From a checkpoint of a small mixture-of-experts model trained on Wikipedia.
Size: 9 layers, width 160, vocabulary 8192, 28.7M parameters.
Experts: 160 SwiGLU neurons an expert, a softmax router.
Training: a variant of Adam for the experts, 882M tokens.
Below are experts of layer 4 (counted from 0) of a mixture-of-experts language model. Rows are named router (the router's row for the expert) and show model dimensions 0-159. Each number is 200 + 20 x the weight over its row's rms, rounded and kept within 0 to 999.
After each expert's rows: "comes after" lists some tokens at least twice as common just before its tokens as in all text. This comes from a sample of Wikipedia text that the model never trained on. Tokens count by the router's weight.

# expert 29
router,214,183,240,226,220,191,193,205,195,227,171,178,186,201,175,192,189,217,207,233,162,200,181,170,193,205,180,199,213,222,203,197,179,200,230,188,208,193,191,184,180,224,211,153,210,209,206,159,224,173,234,208,201,208,206,201,191,164,202,192,192,189,168,191,185,220,211,198,213,199,235,199,183,182,204,209,219,168,203,199,192,199,198,222,211,224,220,235,172,144,187,193,186,223,211,189,203,222,189,171,204,233,226,231,221,193,223,202,219,195,247,236,184,242,208,176,194,202,191,189,203,237,230,215,201,191,191,191,195,191,174,209,217,146,234,171,196,174,249,188,189,214,224,206,211,196,206,201,197,186,194,179,220,181,206,197,223,195,181,193
comes after: " R", " A", " P", "R", "1", "A"

# expert 39
router,235,226,219,202,189,209,223,196,191,171,197,200,180,207,158,173,180,163,172,201,197,184,177,238,195,216,209,218,201,202,230,199,235,226,182,209,210,169,199,180,174,180,218,196,213,157,248,208,184,200,164,212,197,216,209,225,247,192,190,190,185,223,210,176,179,184,176,218,203,212,207,252,207,202,182,199,194,207,224,198,204,231,228,203,213,213,177,181,232,198,192,242,197,196,192,204,172,197,219,223,192,221,216,220,208,214,186,224,199,192,200,241,184,177,209,208,208,169,188,214,183,204,162,185,211,235,212,183,219,167,195,177,179,230,206,230,190,208,223,220,209,188,192,212,196,235,205,169,218,189,201,227,199,222,220,201,173,205,178,212
comes after: " of", "'", " in", " to", " for", "."

# expert 19
router,226,211,218,163,183,186,181,199,214,203,180,188,188,182,171,185,218,204,198,194,182,212,226,184,182,159,190,187,185,195,200,206,245,226,220,175,211,201,236,181,210,233,181,191,211,237,171,192,204,181,227,212,175,207,204,194,172,202,217,170,180,185,171,180,208,179,219,222,197,211,195,224,200,156,194,225,179,176,187,198,177,220,211,220,171,208,239,186,241,184,193,192,204,165,174,209,177,204,180,203,215,224,216,218,226,218,187,206,201,225,217,203,212,235,234,195,198,174,164,181,202,197,187,216,181,172,214,210,199,176,189,205,231,199,233,202,191,224,222,185,237,173,230,210,229,220,192,197,225,207,188,187,187,232,209,172,194,171,166,197
comes after: " H", " G", " R", " W", " B", " M"

# expert 22
router,182,189,171,223,223,194,203,219,205,189,225,194,214,222,214,219,201,143,204,210,157,187,183,220,190,194,161,210,214,203,174,185,180,176,228,216,216,164,176,212,194,181,190,240,187,208,217,185,199,181,169,177,177,214,187,171,208,208,182,188,182,200,238,221,171,219,216,171,210,241,217,237,191,186,202,194,197,187,190,214,228,212,204,231,164,216,166,217,185,171,186,182,213,168,204,172,222,201,196,205,195,205,190,195,200,208,187,206,217,160,195,188,215,204,195,209,202,209,220,165,154,239,165,203,193,222,202,190,179,206,196,195,172,191,213,175,205,185,180,203,154,236,180,214,208,212,171,213,212,197,184,166,225,181,209,197,214,196,214,188
comes after: " in", " the", " on", "In", "2", " In"

# expert 52
router,189,192,215,199,202,202,196,161,222,185,204,165,196,218,201,196,189,201,222,208,181,156,229,267,185,205,180,198,180,196,236,222,190,189,193,199,181,181,203,195,196,211,194,211,173,238,241,180,211,183,173,179,228,198,218,170,209,187,230,184,189,182,201,192,185,216,233,216,198,206,194,198,201,193,194,199,180,221,174,219,185,188,207,227,175,198,199,167,205,196,213,195,192,184,209,229,208,200,202,172,221,191,188,189,171,208,258,184,199,170,193,173,183,183,195,209,183,228,210,207,166,202,197,170,232,245,211,202,197,197,209,203,156,238,212,184,184,172,197,194,193,207,154,196,190,203,183,215,171,207,169,172,233,205,181,203,194,184,215,156
comes after: "\n", ",", " well", " Preceded", " Succeeded", ")"

# expert 0
router,185,209,186,194,230,184,173,225,205,180,214,189,207,212,192,173,172,206,197,203,218,195,186,155,194,222,194,197,204,212,201,187,194,187,185,229,169,192,177,207,238,172,192,213,175,192,189,209,209,194,189,190,183,173,177,218,160,223,180,214,176,262,209,201,223,212,196,169,175,183,178,209,185,198,193,208,217,185,220,210,236,200,183,218,172,213,173,198,178,241,206,202,178,198,207,200,174,233,183,180,180,166,198,189,206,189,167,194,238,244,168,216,234,218,174,197,192,214,209,221,233,209,234,219,210,169,221,216,214,232,228,211,212,192,221,220,181,204,175,173,210,184,202,206,174,176,202,202,186,195,205,254,209,172,194,206,192,213,199,190
comes after: ".", " =", "\n", ")", " in", ")."

# expert 5
router,248,192,182,203,210,222,217,170,204,228,235,189,191,199,236,192,205,187,205,191,195,216,208,185,192,216,163,182,211,206,154,218,194,187,233,211,241,177,227,192,184,178,214,213,187,202,200,213,222,212,191,188,204,211,227,177,168,223,119,208,220,220,226,220,178,212,204,186,169,194,216,171,174,230,198,184,195,180,186,239,217,190,202,221,176,203,196,201,222,196,209,185,202,197,215,203,182,172,213,197,211,210,213,192,196,239,200,166,232,209,218,213,212,219,213,229,221,185,219,207,196,209,183,198,201,209,209,191,164,231,183,209,182,175,171,210,191,190,170,195,164,222,192,186,170,169,201,212,198,161,199,197,211,183,212,194,187,194,186,238
comes after: ",", " and", " as", " the", " to", " a"

# expert 54
router,213,229,250,215,164,205,230,202,197,206,181,179,186,205,174,174,174,241,163,184,199,186,211,220,204,202,225,170,201,178,244,200,196,180,181,181,259,204,173,210,203,201,219,211,223,218,197,200,169,221,218,203,216,196,180,185,227,221,217,239,187,176,160,169,213,208,206,212,231,204,198,220,204,167,228,188,171,174,166,206,213,199,211,178,206,177,171,170,212,216,189,210,205,209,208,212,230,175,188,231,191,218,196,169,206,208,225,208,221,217,213,169,211,181,178,198,186,184,196,211,189,209,236,203,228,240,202,193,190,182,218,193,210,197,213,221,205,199,239,204,206,200,172,171,211,190,200,213,202,202,186,188,224,161,210,210,200,216,203,184
comes after: "\n", " |", "|", " Team", " medal", "N"

# expert 59
router,225,211,204,233,216,185,196,199,224,198,177,175,162,175,177,220,176,196,181,179,172,197,198,208,194,162,202,218,217,206,182,205,188,205,199,163,251,206,186,180,194,207,194,208,178,184,180,185,224,191,210,170,155,174,199,212,169,192,203,146,205,231,215,200,181,189,214,169,168,177,221,214,216,177,190,204,205,224,144,217,199,177,214,221,199,179,202,202,213,214,187,178,225,197,177,205,187,188,219,216,212,196,163,217,192,157,183,199,197,205,206,221,218,220,188,200,184,193,173,209,208,192,186,211,221,191,206,233,154,178,192,158,197,208,180,181,198,172,214,219,207,201,222,210,200,198,176,234,212,223,190,214,210,240,179,169,200,226,198,217
comes after: "-", "–", "w", "h", "l", "5"

# expert 62
router,181,197,174,166,187,246,181,179,175,221,231,175,217,196,165,190,200,224,195,199,188,203,185,185,203,216,195,226,175,179,224,208,234,192,190,207,212,190,222,209,180,213,198,197,172,177,237,179,177,191,200,170,181,223,256,219,217,218,214,202,186,171,189,204,240,196,186,216,173,240,231,180,213,183,213,200,223,206,208,207,180,241,180,196,192,234,179,174,205,170,207,223,197,197,185,220,211,172,165,178,229,223,217,212,193,199,157,199,214,175,199,194,162,205,184,200,206,163,199,218,158,191,203,215,199,194,201,199,204,210,197,215,164,182,186,203,219,224,220,225,216,210,200,189,204,197,166,235,175,192,202,209,229,191,219,195,222,199,218,209
comes after: "\n", "|", " the", " The", "\"", " \""

# expert 28
router,171,196,181,237,194,220,183,185,228,204,224,171,223,193,206,200,211,182,202,164,188,225,170,201,204,235,165,193,185,235,177,189,183,182,215,203,233,213,185,195,183,174,217,194,184,183,170,195,195,177,206,186,168,195,207,179,205,187,164,188,163,203,190,238,175,208,177,196,198,185,208,204,188,206,233,214,185,205,178,220,214,203,203,192,227,195,165,213,206,192,191,238,214,194,195,171,188,173,242,232,225,186,177,196,227,216,210,170,208,191,201,229,199,201,181,174,220,222,208,218,181,174,178,181,183,225,220,218,207,232,211,183,178,228,182,211,179,177,152,178,185,210,179,213,162,218,198,224,190,172,186,188,199,164,206,209,216,233,207,209
comes after: " the", " a", " The", "s", " and", " his"

# expert 13
router,201,163,191,193,190,218,213,189,192,212,205,169,212,216,196,206,201,211,233,195,209,232,216,175,200,163,175,175,219,208,201,189,177,230,203,223,224,201,202,218,175,211,177,200,220,190,183,175,202,193,222,204,206,224,202,153,222,206,142,217,221,205,209,206,190,211,198,215,212,179,218,187,230,173,172,205,222,197,179,202,195,214,230,198,203,196,201,174,166,171,200,176,219,211,234,206,198,210,198,200,235,229,181,181,199,177,237,204,171,186,186,223,186,217,201,250,170,189,184,188,207,201,203,241,179,204,209,211,184,170,194,208,231,242,217,179,197,198,201,178,197,193,215,214,239,210,185,197,225,231,157,182,177,173,182,179,172,185,174,184
comes after: " L", " D", " M", " E", " W", ":"

# expert 20
router,197,197,186,222,210,239,200,213,236,216,214,197,202,214,213,184,199,199,212,215,190,205,196,176,224,190,203,186,195,223,155,211,191,189,204,196,193,242,199,217,228,202,187,207,180,195,220,213,181,192,225,167,204,183,188,193,206,214,194,200,189,242,206,192,195,220,213,179,166,194,212,158,230,221,199,190,196,171,220,218,205,221,204,203,197,213,208,173,205,208,189,228,166,184,187,171,198,218,226,168,185,153,211,189,209,235,193,192,169,244,204,195,192,213,158,201,205,199,232,233,191,213,225,223,190,164,242,216,234,197,206,200,224,168,195,220,193,175,184,138,196,189,187,189,169,218,228,204,184,199,199,227,186,230,196,189,188,241,210,219
comes after: " ", " the", ":", " a", " and", " are"